Weights of a small mixture-of-experts language model, trained from scratch on English Wikipedia: width 768, 2 picks a token.
Below are experts of layer 6 (counted from 0) of a mixture-of-experts language model. Rows are named router (the router's row for the expert), down (a neuron's output weights, with its number) and show model dimensions 416-447. Each number is 500 + 50 x the weight over its row's rms, rounded and kept within 0 to 999. Numbers have three digits each.
After each expert's rows: "raises" lists some tokens whose logits its average output raises strongly, later layers aside. This comes from a sample of Wikipedia text that the model never trained on.

# expert 13
router:442548487468491565440550534585443584489502568542464488449446555566587530517586575592535453566544
down22:507538555583434490540563452397538409535407432540537516406438636536539515447504509458533487497510
down23:494442543465388512540545539590479527488420537509477459569491560510469620494535491492495518484434
down24:544607567494499516512516543582490492521586545496472541426456469462448386494464552499460447477498
down25:570502519446527518492504461480523482492439513517553487496379445411571551559478548601463483538532
down26:481564526491453505469467492495472608593505493485476506501581474511532364478485500536470507598556
down27:469511491476536488444487550320571550505447543635508433433457503469455514564391508498549525492515
down28:546544518474540519538550507491466477555538448463508477489512478550480589490489459587574504536445
down29:457500597465502546545508511514506481528481493457538548558510468612528597470501545464607546462604
down30:465473560372632500446465483531481539535477558532405593493483418547477401545497467505500488368433
down31:483527487566459449496511446473445417484527511487546503381527550578392599582450516524527559506411
down32:494471479519535494489470441466534455581541506466604424515506485653482442397385484490529503567475
down33:483446518481438465457594459517439499377531488490479516477451433570514529464539522441553514549500
down34:573563482510523572508535561462505432488380454541517535539523479452536485448510504596433543497466
down35:530549421469651581580471471505465475406532465476487500465445579544488485526440511448435524535496
down36:475478558400418555542407517562505563525534429492421520471380477463465570492513534482482542455510
down37:574488507496556492571480513501430522439553452500426508512423440413503446487514411544444493486519
down38:528431486486519532579404522492472569430511386490645596525548505530497435511523447559489547476601
down39:512500485478553540538514461507537511468615526579466487432516446515550467445542588517519485460362
down40:546561525508457442469520455453496531417518504503550561521492575483534496530481530464553603422510
down41:538546502514493545511451493485522466538501519428559534554452429553391579521444519500558444523441
down42:485505483393411457535505586489535387475528485545494492423518555449425516533445448520506542475555
down43:492471451530563524510549435474471482475544502512548516390560544485464500527513584498540339528413
raises: " ", "i", "-", "e", " C", " ("

# expert 2
router:512510497478513512456440466552515535469394495465506518572546528452555511547557599525558466565546
down22:584541457512534476502511451532478482506520496426480463489505502444417432489491620482509511484490
down23:535537476426516427427526441418458570488503510513495467410461540490471549428563531625452485551610
down24:537540506538560492494490515514525446436583480407471484557516527451487563431556614472502502442496
down25:556514600495453555515509487478519583472423521515533565542455463427447489435500455597515544514371
down26:545525642462580470493412518418599553547442404458471411461516496499526476428504490534394449452495
down27:489532499510482405548488591497467510455570524423442479446532505467490551519435564435479496464553
down28:408430433456540560518512565578531513429587584564564460502436450519500529535545513527561551510527
down29:519534521470430562502524419541493505453497397490553486538547447536585526504518544489529388459495
down30:394474532573427572530535588516530502458585523535429410520461456502512557478447538463508534543527
down31:542512551411453487449491593515458466557659448532452549522530570512441522572479504469510480430411
down32:515501463593547536530385507484610505495447425624574489494490513442470609404517504491540421561556
down33:546410492444535563482456529468443587517563570523515454540417515538508406501536502415441481511459
down34:506553524548454601538486434546456472491528409480521515451457549553489562479540446494543526500417
down35:508491549575508511531433475436502634399443531499490455520442534405575457491454522441466516580492
down36:497410514527466492497454549491510546556424502506432453501484520527371433466491531596487543464470
down37:485478544510455493503530524543496443494500507585506501516481531455494594488447521483490460463518
down38:436453491528450545614565364617449490472333543505491495557521540469506515478548534589442510549467
down39:349497475475476538510510481527474587535486501539531421454399509466586419487436442522435592484577
down40:494492522523519494524486515514506446531540493530403506562579471477553443668411525500400409484551
down41:522482530541464529479550490542492588476566553503602515509425455562441458545531489497518481533610
down42:495499470462582481459524464468459579469504472477494572517468480468473472579561489532545488466416
down43:574545572512558510544505471545575507573506520578586450556461475503492535554404567421505510479459
raises: " ", " L", " C", " D"

# expert 6
router:508525523503516525460440466556524546455426507462516522578535550419558521534568596552557457547544
down22:530553448568484544462522526496455482530531433561485499440509525563477521448429541425441522560520
down23:463495494485493512488447594532446397532505456486512511591523549489452421576602459493509531496506
down24:509430574560454564436475458517433547490458453539540489589557390512488508470637389566598501507528
down25:541514364500510387500471571429506508524527439596529468435507446437558514538475503480497474513498
down26:488436608580537531521530558443540565536463417525531484463486384504485500588441439459493547576546
down27:601508488427496540513515468446423535526540460554416477543519495540480440480485459484610455550537
down28:485506470516588482533568533524489558530478467538495528560491538539504511562548508441545457525448
down29:513431550532531396525490473442459579423518493515493428440502501465442438571523531485394565505510
down30:457515554487534430518514477419548491552476483509530413450470568437459562480519567558508400517494
down31:460475517470435418504551569555468474577547529517547556453495546429571480490477506576591535506527
down32:540494510455415563520519397529441553633411557477528504516527371509508493485507457477527420491361
down33:466417491457594517537500531446488498522487548480410533532413596480621486597528474483520432372515
down34:440492484479370518493514506571530514533484517541534509435523500493522403499500503554515448519458
down35:528430532544571422618599407527457400469567439420466545421544528503566416570506540533512527564425
down36:563514618472512587532479520449564550528520457473501434540479551506484468502505498556530414473472
down37:560596483605519456465469528449485500575557573526524556593591582412505545519511592555460507422534
down38:524482506532464477515429445512468547486445447480590520557473566457510498528454441533456482442491
down39:471551551610493488575413480520485482403489492396449510562446615474461429520556504407495384501492
down40:556503531445456464537520502503419506556418422434455523536490409446599395458422430467522540643492
down41:497608468467489512471476537489493464553365417601511556486474454506447410517565418432603427483517
down42:517442440587536466459506518483539520534558464541556513528527394598510491496574551462456567533500
down43:428510483591546485476423468421528445508475526527517423482475468532535501527522539471526531460469
raises: " ", "i", "or", "a", "re"

# expert 0
router:515561493553547513389488541510475524414531483471525569550481600464547542559569552478580506444585
down22:413539406483458563449429523600433479569465546453512515419531482528455479504489450448501402576482
down23:519493477442583477495552559571473580496533531488502490505515548486503484553590539473455515475488
down24:549460509404488532435493430527504452448531422461521563445478542630480401514461500499449532458463
down25:497562479493474456499495504494520460555482513500645570536510569482507517490511425639567492458444
down26:563575531461521497450524442524501515510386530542547500564483487392492480474511593508470413436559
down27:488437532612486517444528511482565579484411510626445565572508434449471530545486516587564493421457
down28:573521592502496581533475456335468515439560518456399571568484522525549482456563529536480494444513
down29:484534538468489494387512449528416478350428522481465508375495511531537497484527519551494467447518
down30:486501567637483523429383417459477638518617555500485565486515530572468493581479531448514528530587
down31:475471542445523501538491511531527549498450474579415589537489448517502553493496579467533597356447
down32:399518458500515469497539453588462469587541573485418516486576516537554599501522480523542525590524
down33:555496502418487564447447526436497469486604484563463412574506414558650478564526487512529530466474
down34:459509521445481469455426546469503438464569534482521608515510478589541546555518540494535618590543
down35:464544614512434498506515428472395479360493493549544500479516589494577476583532436458497578499509
down36:501557485521469475489477561456509433562457502585481449502476477563463477536535571534558512449598
down37:464428354600500461489551487552458433532514512348495526552511544550508561465484556522485470510489
down38:591430484466524522588480481472579461396469520379532454547589549523502495554478417428517495591498
down39:522498583474490505472526547494534491568518492432349466423515467426440452491501477541546467555554
down40:517461503501490575585606485470577472519429579529535522520441487513566551467481459582495530628524
down41:548566474476419511479478382478448420460528523606574486487495473476449479522456449499408470542526
down42:526591598430544545528514473563552582536423507470514517530473502437414570458497513512455419508561
down43:581417460506443474547505472472474569468602566504444432515534530479525468478552459499469418466532
raises: "a", "i", "s", "u", "o", "e"

# expert 7
router:549530533447514509467475481559517547454390524447500535576530546415552518533562576548551473554537
down22:475452548464581496438505552515469594585625444452609515513460523494483538557529563513510562485545
down23:590558582579488487501417537504445443480415399461450530509425552557390517525536605526458482526497
down24:535519596516455632476433420458406363417509539505447477503385419489468471518534516421546492561504
down25:458454422531472590483427453553507475512421511476525472519520554461489458466584493487530469469505
down26:585527552557566550588512463474446498517534565400492461490529542511500538465491507544490556483492
down27:486547510530551488458523497441465497508485505486546514552478660488505399549501418406546538553595
down28:498525443545500487485455480539536511368488515435524528526505541614461419502468543538572386557484
down29:561538448475495499478523561514522408515550495557486480535496570495543505490518529548468498550490
down30:437554486634604528447510559527467404441470582443432579460521468443423495491458493581576469495472
down31:499528538512471491493552498500414572433408502491366476600456465491495412448493509556425494555459
down32:542482440487465494450425452463495559424470566585550551515549500473488499486483602421497503515462
down33:483527521522620446457511541441490577539454546591452485509526491514432453452508504474471501478432
down34:493525539600458554539568490486496571510555473453497464592531596462520547536435440542471473564541
down35:538515475455450408508539573455466525574515553443473570449505483541429507539578565451428546492504
down36:475521508516491539494496497556547425590521430400434522572550492518496506490503512500454449492463
down37:460535549555503484431517447508517487446590543372443515443509497522456476484541511493512425525496
down38:619442536470421495529492531492536409479600526518486431522464446456518451495541511466474488402505
down39:499413476565483551548546536492536453557509443486573445536524437522560492628479527499557453480532
down40:570444477469516541497502488504476533525479479501487458485497607469400485480493611499435504433453
down41:570513439505517467474537528469472552485557477496408557537463560461510510478464559462497451451601
down42:529428405584481529431473519510463415506550420498520537503501576574579487592504483447505521489467
down43:459548495518533482525459468620543537509511523459477462536476519562496501509492455519436506481472
raises: "a", "e", "y", " ", "o", "i"

# expert 14
router:521467535580565541480513591565410559450561538533581473594549516514555408567562493512533495547526
down22:479460473529612493516582457534429523536502494583454553510472542391439504547516581512463513407624
down23:525512559612534545530545502567486440437494475618511420420546598594545432516487611481486450541540
down24:549498467409463521467514492421495588454427465527610524503549559492509477540467505450442511549481
down25:522459494526528540502541484521675500438584542546550494556540496527532515547559546472552496572470
down26:561508458451509456544534508557557473422542510534398518420485425486500437595531485489486399491522
down27:478505471533449526461468506535490494484516438578435495493483527394468533562530436537498478469423
down28:414533643505532542551552454501512503513501427445507514516586495397593476484463425441479544496526
down29:405405459596474495510426462521580484449545420510482519581502597491489503514502459501507482502522
down30:595501506528487431519531493526514496529514505545520542491511503537392424454517523459448454502516
down31:535548400486479488517562563467473518486539504500570434509527475486575511454536573491494510536467
down32:497465549575513481528415513504503562448581483475496461491500556513480482507564359585591484491497
down33:502534486510539566451463555488493537446407489557476392488465514518580516489533576501489506536430
down34:406525554467520441487552419503503450502532579471540469495520497551434520384500433461521478362500
down35:531533439521473493491538477454562494469505560516466565555476410479592473445466541557437405470490
down36:521503532522359541497456519419443485569487464498585472447543480468477392514538517483441500501522
down37:499502498497521461525570508485558542499517473520464520461509463595527490450482427511523564541601
down38:473561384486492514540525475495441495468527646516463483527486421501461491484551477537488464596432
down39:431511509543475486490479522457459518450500492613443506546585476456538447534517463542508466491559
down40:487572487409587460497512511563537516441563529461487472559501564540455473538509485506589528508492
down41:554373458528494459421427555592536478526550603447611589428478481528421476569478532535446387570497
down42:466547506547495438488511558424447498596528522444448483481489511371528433507510390468563448446480
down43:486475517551524559471506488490575551446518452442583497469539476504497486574565496546540376563447
raises: ",", " ", " and", ".", "i", " in"

# expert 1
router:400469502381530485472397540477504525473558575423482568507449412478522428525442544559530441519494
down22:472464571456505497600550536539546513476453518544617562514575447485526460518543472513469543567437
down23:555456459504536458419539458523485484512507478473457533521514479439499529552612467470520486489503
down24:505513507565476458491524535564580457481540519520560472494521543503487461434554486515549529511489
down25:524533430561567497529575528551500443552517560484502482505409505415359534413518517504595379473534
down26:543496563569605468461491460497605483565475500557486474550519486435564545399421538391525496514562
down27:412507530554570385568459504495471487407504437522521478455569549400409517481541414441420499598551
down28:532544490492418534471525554529455565455472576526438491550523460461460486480484498488528510530541
down29:469543526466478502509493463532519528485545519550469584550444516458519490457429540579566437505495
down30:456611485478519474543433500549525476456488535562487431399486417519591501569567413482544499488504
down31:444482491501554509512457437497529459581426468423415511503531465516475518449460486516502473512582
down32:497512514435516516439585444499520409512444454542552526525513458523433525494445430504616487586505
down33:472623531632461518514501513394569473496531478517479542480483450512488522546495555550401580476563
down34:443461503456424492485450505527499489561509486503489495508433483443452537467612503460559445428474
down35:541484453516530481536385504427594479404503518568504577459542479560483428497532450471454635441476
down36:479628554525535555455527468428453527486429563531509501489523503458501504411546517475541435533458
down37:530544497502523475515427481676522566494417449505490531476485493524458463510567416480512383477544
down38:502464482593579482466540482547492417500488553552476521485468457475516532535461534394489485507505
down39:590433446466519538403567433497548577547391480518481526400526494454556524494473510598490451521424
down40:479486464472592590401458533469522498526464401549505526602548460451499569392535487640593515454541
down41:525466600590415483460510484499595414491620479534472455488493550406533556523587540457538449515477
down42:441439497544519516427495547466546463525489533474427493595432567466399489576549431486522481420390
down43:492534540518531534412573534493490513487461486539472526434586457462417474457527482480445538559536
raises: " ", " (", ",", "i", " and", "a"

# expert 8
router:524492508495527516461441467557513548459432530439532536575501551410560527535576572553558467563547
down22:519521503489414551496565500473441412557361460462521622476481530543430518461481497617489443557473
down23:472531547572462513528571518533554498535445513582449412565476482465496631431455463613479514515422
down24:593471523587399473447459453503418517585561584519449506451466414558442547448419506562592516477522
down25:503519500503529624499605499520387537560466586465563540516532471451559457566500480515544542515525
down26:532584510603416586421446546482598452481610480520554470430521529631605428491508508537472562533449
down27:492432470499517540547492510588466507560509519523452448450453494505541514483438430436462476495459
down28:480449473458532500519345508482497529471559548554426480481544524471561475521491482431534562466522
down29:558525455418460565567476439417430491521439533446435475502523557546447386514479424614520553488483
down30:377560481433550438558554478505497524523531528532503487493502525543541466470514488486387418509531
down31:516541469463551411477492457493469559473496550473484453475601554437531449497503458521427485474490
down32:550469463498481461523473445559468561534456455522501477532565521398468432427532441570439474439445
down33:419464556518499469583517519444552500494515482451531461401416565550508451413458560535490501471610
down34:462449521476385501521500493504568534468424566497539481549536531498510507494525491485467559486475
down35:507382596409520519465446447466452527511502494552545573518541619492518551554569584580541440574490
down36:579568372518512504457521492494440583411369587449513479437440448467522557537463465455513512490501
down37:432402490493554518557474539591361410523543473452476408569571487579364495451452561544607517407502
down38:393533476462511506452479437489514576458479561428464458555495534497450519546565540525508474454566
down39:494498463328539477487453530615555450523457415540579466424454485510518446502463513465571481553464
down40:493419557549486517434575419452542422488501457564516536478444489485507480517436518565566543540464
down41:455542520515547436461443497473480500430502550528433453466528483490516514586394403445629492426416
down42:541472543503574539461488506486486546535448626560498497404593489484537410429478451430540460502544
down43:488491535426519478477609559466558457535477521432484529503597549521570433467463426457413498516533
raises: " |", ",", "–", "-B", "us", "-H"

# expert 9
router:514524512451517533462433463543519537454386517468535523564454537429552516533569577553555460564547
down22:443499462489389402534521545477507488551542522538542526539529456500500540544423566522504489631614
down23:368468423458476558465544472449517543597503451573501478517447528513436511622490603475523540469415
down24:512535470409565438470572540508489452514490473442620469496531459621493492451543517441535515454513
down25:412403443484505502515489509435485376534480518515486615518488541480472487508576466521500533478552
down26:638556484550445515482574559501558543539418502500557384442568435499530498461480485492480465575423
down27:489548406536410511502538461510386506526544435543505436467457462554498478469455452397516531535492
down28:583559478475476445487518518498501532590447499592469421587560554468474475483534504411526570572512
down29:471550512497522436606467452553379400530467470500475490535518422461482514515456541454504518464500
down30:465528528468450474508551536619453447460468483501493569490488475504429457488485481456486395511561
down31:536546469584522482492421451502436456518657452550451498526539488418550551556391547479479453428581
down32:519589542448546459481505451519453464488450594507600419412493569433418517485557510504549388507502
down33:472691508472496558505519397464509516588494488445441488362385519596577583447480552548475489571569
down34:547546418458629488425508536368487467434468520539427470472565515560526513501390482495530527557482
down35:541471526484466594640485448450528507556508538614542495570541538513474462505435493487578425361512
down36:452499487566526483485484517494591502508490502539482429493567470509582577475528467517490466538452
down37:565505600428450524573486500437486553487445519520481569483496495557590531425502487518510562503606
down38:464500467520512511566483453517550482553448530476500513418560434601537572469492582534590514564499
down39:470508469500551492466542494499421422473542565469529511530468475424518628550499490500499462551497
down40:523493456410571501479469366425443500543485518466472472568409548489491520569504582508468514529569
down41:459469447419461580494487523489481482491414541505549566544639512519480373427563437446523417504446
down42:462403535554605562578503513477557513472507479430554439543489450485498494480415574476494501524483
down43:517587533585458450488499471524504469463379533506512432417505419470495458516485525529512413436489
raises: "o", "i", "t", "3", "e", "1"

# expert 10
router:501524548438525524469458467556524543457410511441516527590523554436560511538570546541554491569547
down22:502491419559529423439417545468427457518451479500503507482574441553529502388545448581466488522589
down23:526485518500502528395536502508466461405415517422484494485449468434505474517448476511524442469478
down24:490557445493439509429457441592440510415441507546641525425474352421506484415535433467405422536505
down25:534453600517541501554450425460566503467516422450431465470544536594499495563434525453513452447476
down26:458451453593432498493477557446442508527544526558524535514539450357460500500499517439416516608537
down27:477438529450464487580523467471507446493490426500587542558525421500510519567524441488455524579405
down28:492502593541565564594442536506518479499512455529565440446471437413531486442547514520459508487459
down29:493370425475462527541590471386519460420507456437470496471477468496448546521557450407499445441549
down30:452479451610443452409488587494552495592474573513575510420558462504467594476487474421568517421445
down31:498498477466494485552520491511588514535567482512468501498445456527564529568560471498442500463520
down32:532506496498594425644519340526544428477529516404509489542533515458456491442478543455488535462506
down33:462472499447488525482518453501449529452499580468501461428454526492464428531430479484539505542546
down34:496476439503511504499459565517484470504504570599515622477479514563465566380545509531411477516450
down35:468484549514506487472534451529538537581603477548470431424481394487368535531559425521446478441433
down36:409455468455503416497526405520429517485417413520462517471449623512414498506430523404507582545445
down37:482466434517502594609542453515494472489525477536504441478466528485499467568462495492514552564515
down38:443487519481478471478573477494404496570516540521590443491571530472497541537436491530495544502439
down39:487575479504540498460450504405509657547518527519439528515491525442532610533515456466549540489475
down40:540590352495505462527535484561499417456455451528584452479511480503470509463424474495447477589468
down41:599462442481510451546556538430485551503497482526523559495510494379503519514501507516544545536425
down42:554452443502458485603522533446585445534415447501500440511539442464577443552550527485442434453521
down43:498391593554501541464513429398552551475479475541478457479484496554550569487432550467475451579431
raises: "i", "e", " ", "al", " S", " T"

# expert 3
router:484542409418523539430439535533545530458441585470555525405547438485455620484501456532557462537525
down22:559529497469478511498509419549612571575500525392539406505530568462553443534551521540519592513556
down23:478510526520551466462407500498514498508452512533422434480515503502453483476486564456554544559517
down24:420480484507542563571532510551499440535496547568324546510497554588561528553539465593515476503460
down25:472451651559454487526501510520450513527417521424517505473452417526390519515486429540431583493544
down26:518515413481473602559459628533508505492530444502549525513470546586499490512472403501558472480414
down27:495489507680549394534488499538500474525540508576446557586518559406524434496518492500561478454473
down28:515393607510432479539518486546554580464509560632584522537448540459593567436585479597464415543491
down29:440445514482501418451496430521514458490556540507491547505477531536472506540467511505592499500483
down30:412570536456494511551466463494400583665496558469496498553436492578553524450501467456494438532403
down31:442560481455434535532534451524512452482502412534501474499574439458528527444533482523439465533427
down32:464549559404507494480576515584495563476581568471514458482553562493473502504558502552480543506508
down33:486567474497427385576374432507502527514518456627491485505431568517525477543479557456416494504461
down34:449494497577456507639505518563526556484477592503449444541508412483473510500508494468525497494507
down35:469471448471465465476556539458451504526545485436534444512591537381577441475476540538557522543560
down36:484472531543544525431552492549521531519471579482667508440462503489507464485464535546603478566449
down37:558443462484475579468538542572509589511482486506456365516554545530586572507452499515472480435535
down38:461424544434533514544455499446466537465489544496444547568469489445468511574454533497499619442506
down39:441466517481546478478455517470577490522429517449435542504530589546482532471497508480417540348438
down40:474489561519524514559535478498534439445522566479518466488510510517489480513532568519511572497489
down41:612482446467518486458529452549467592509449527539453482476535439472513500518440459472513468455556
down42:499428390511431522615558488517443565446504539482540480497513467521516503536470523451444501455553
down43:474476480504556486444574538512412441500531520521420592530372573549466483444419537478502531429489
raises: " ", ",", ".", " (", " and", "a"

# expert 11
router:597363433578510537444481528543474494478372538439535515521453549526556504565533575578567478573581
down22:413491483496589518464518524556480429558474540531465592389597560530442554570451463499507468459529
down23:441484586570507527540620452562529464452455576469429517513490550529512541510494568486497460603577
down24:595487462535499535595467470456497471516609465530559451436421544524544417567506568526535508487490
down25:440533484479528532535540509465494423523545483460485534525396478568501460460546514479617510504451
down26:521539546567538488512487411553524551549421451555504582575525538442451503571541380443512508513567
down27:432516513515457592493407472522570540462430419509457411456475474503559491467567505620522558529592
down28:390472535540495555489502511494519448540576573440509481407465441533476508455582473492568475564677
down29:416543572465552472476482464522486461545526518498440489457452499523539437546498524483469509537532
down30:557445523483533549566495542462473490463491529519432631480509472501487489544627474560590580440413
down31:509414420582427530481409351457604478458529461561515531452485499500499542477479471567579502454479
down32:499613444509515492603555517539559500491532448507516532475454464551505442592605481475459550492491
down33:443563492538572508510529488479452437551517520564537491606531587426513458493592459469484570523533
down34:398545486494519479518543524647466416540494502552473489476560419594526554464507403520524454561490
down35:529563514591545413624462425499428466535484448409451510439532482477488486559516579536567462562484
down36:513538470596481439518489497521521514523480498521522462494466466482466559492518461487474421550504
down37:527496415521539579460519496467445570601494520540417523442509524634489428424550467522500416540457
down38:493515461447433538415431389372444495538472579538484497478516527470475506456427447348520503446482
down39:498526420489531602521561536449526479545522403446520545414545482521562496507502526593534488486521
down40:533527518569428455519533535494518465533438563436442441525440551569401500554517518499533502471407
down41:454552515463517462449500562553558457541497409529507452436531525536499477499573606552460494561497
down42:536520546560545441510503384485534533516425489574481548463578590483439527408479407534575469504487
down43:522561343484585496415480432478510510472554489485564432540509485538472515563554460474491478533473
raises: "-P", "que", "-", "/", "-M"

# expert 15
router:503491545547443467464484503509552487472465516476523587503462591466550608504488575544507498467519
down22:545470542437572530553504485582513523527533532431432473506587439477511519511489500568422535515534
down23:456500522505346408505476538512522548420428401543479567485518573539390499452505587457590485476463
down24:370581492497502550451470466417544494450526430561489459500498541441489546538522617416529500393404
down25:487416616478418580470506494408548486457516456543580506492457501525504562569628480479487573539579
down26:527506554502510467493440522450449538543534471489528525544462521452507526522434538526487443490456
down27:471552529449655478518523444534499504579505508572506456514361596589435492458502438560496497472517
down28:564508660587528430515569555514506501548642519492581557495540544449493522548510446484481562465405
down29:513450480419461542555514523416515543461561505527492548459425455418527465483474527547543519494502
down30:453523544479398517537550484541438464509508620473560447475600493503514476557442440494511503518472
down31:535445595537448479484453481440483524416423500512534536492501347465563494512577516555595553504462
down32:464541518422481440419447489547508469541485481491465486525530503437475494472499482543458587499449
down33:491450542558484486527473494556511513587478485549458571493504531595593431498467547505479495497495
down34:512429496576511456485428520484524479467479487509503454417458392507442527482480499500457480584558
down35:525552406426483461583503456550395451552441518520461526455547605481504533412378567532523475447467
down36:606513547516554521493474505438483507533481466512556522463536585516418491524490527550482513512525
down37:473484503510454541553440449507536583530530591541510470405539450433520517492456559545516500482490
down38:452457551470614400495412513426504543563443532495471493472505478499420429484485527497555551469566
down39:499354464561530431419526585571575555534616515531506456467568528583430501560564479476419541496487
down40:511499489547454480471584424467510532497623434611591535535513437461470527485553426540480529526574
down41:456450560484431466443526648503491542509439429579494562577382524496486499559595455569475476401549
down42:562474467552589530489410537472535515379522530559518578548520535577474445436479526582401469482483
down43:516522547481482535516386462475487457382425467526559576430453486507544431489428518384581435530538
raises: "=", "-", " ", " the", ",", " m"

# expert 4
router:411490546500508558530528402533485584424537491479546540565457565424498488523543405544479448510538
down22:451426498507440495536409529558475452454407445573506543514557455545489546490489557438463445576610
down23:484580487433471537469462432410471510533493532515509528555461555488576546513527503515471540428568
down24:504455504476492495540505501461566524494507408573513602403468589487484520468471493520516496526547
down25:557604542553530543512510473450439575520562508387442389482503463499531494423552443513606472546535
down26:461494543610570394481483550544504559611381542503495556519474431557509486572523534391571532545509
down27:502577541514449560539541450499493497537536508463404488479430535483470453428509524503559560512501
down28:434446473554513500584386521509488427541590474476500584454493499465455451466448540454513530589423
down29:549484518473430467505502495489495581472556426486520546467570525418585496503516452520459499528444
down30:435503500595470554456489527448504471584507485495514472411540491504479460552527451519565572550544
down31:484491400579463425478489604448458470519458383442576513496391423588574517464477487413595419529474
down32:474537516454520546539620579538475564574438497526483570513498514487453566440483515507527495505607
down33:561579516434488491454492539617513485487422466623458510490476439496470498422524505477546484502523
down34:419514501426401466518479423521423545517438540493484487514453469501580618519517527503647474468494
down35:602456432507545378451488455567538490470422471510443525552580481460495596490571538496584482470466
down36:565448544360500473453482556454399519446559432513454480540536419510506472560529524494492442422521
down37:526425490502520582553578556524534482516477466571496449468511461533591517467511572475493469636569
down38:591450447429447576470507408475554614408390568548491610530505476495587455519491547578504569531535
down39:538504442514606518533516505520492509510554406565540502558503387516428489586432559514485568448501
down40:515423490562505499468498487580516467513519475473483393539545520524519530539526596592524456504439
down41:530458522537480483511529477517474488471525489621403478487548487522508540456488484539455518478517
down42:558557470525634600455597539470560514553598517546446499472465549516423471574471473469501414528482
down43:537453486449487471502541453474392488501515525521415529535543557553478475527465439461488491459526
raises: "i", "t", "s", "e", " ", "l"

# expert 12
router:507519533489538533460457455563525548460411525419516522575502530410560531542565574562554458553552
down22:492512429458547581526496496518516471523452568487505497570476484479531547516496478498465512521483
down23:526499498435505470551503439501467530486584502505487485563520516488528502489491535467446551500471
down24:563577596457533469454497513460487523465599512580486537462473642530637454509375482535443518530549
down25:477447547460515527479572522556513578526475411468515495435464438499444491557522511528560471401479
down26:501506555409499494519529450482434469552491567501540505409515441448422505472480526568445563493485
down27:456495475359438514519533566501592488510441516451475455491458478522444473483389490494522545508468
down28:588559443504511450534506476428591604460542476519563458539426497569530489536436552506549511497531
down29:462422494445486451483495566465487490469513460405407589520542521482441487456478502543408558465507
down30:471498508434494513500538486483561486516475573524489561516570500475546454470454474547459576499430
down31:451514534468463544446509564532501549497457522539510441506523465518505412475536539424502500396463
down32:460526541523416540479464472485494451461445490515420544378461496605573457485534515613495503436497
down33:558501576536437506454472514566389607465529538657492498438540454528461410503577486530505434512490
down34:468505455565525512414548560515529486448495488444599477501517558510436544498550594572505486429459
down35:402446504503480541472404567431474459497536437468533485524410529444532431496504542511577472531482
down36:586455489512568591530508502435555478527506550379414427501491477521424470423486514504513563595519
down37:539485552550516514493448460520453607527493520465507532571506465483473523477477513498477494557458
down38:478473470501487587404440488505498513518456510486513467522512426504512517424486485499520503591539
down39:522461428488566530544484500503574535508517492430551570573392467448430569462482422470509529465483
down40:509465483503515478580558541422525457509524469583593476486452489417484496513550500479571409491520
down41:478407468460530515428538419444484491566495538484487479457489524532507469477467577466501512477477
down42:457512626466527548527562533508446538512533480504593534446455474569505544468428510520477516425544
down43:506527470520513500481491507514597521453476459437518498501556501498540512481451580611439491560483
raises: "o", "-", "D", "F", "it", "e"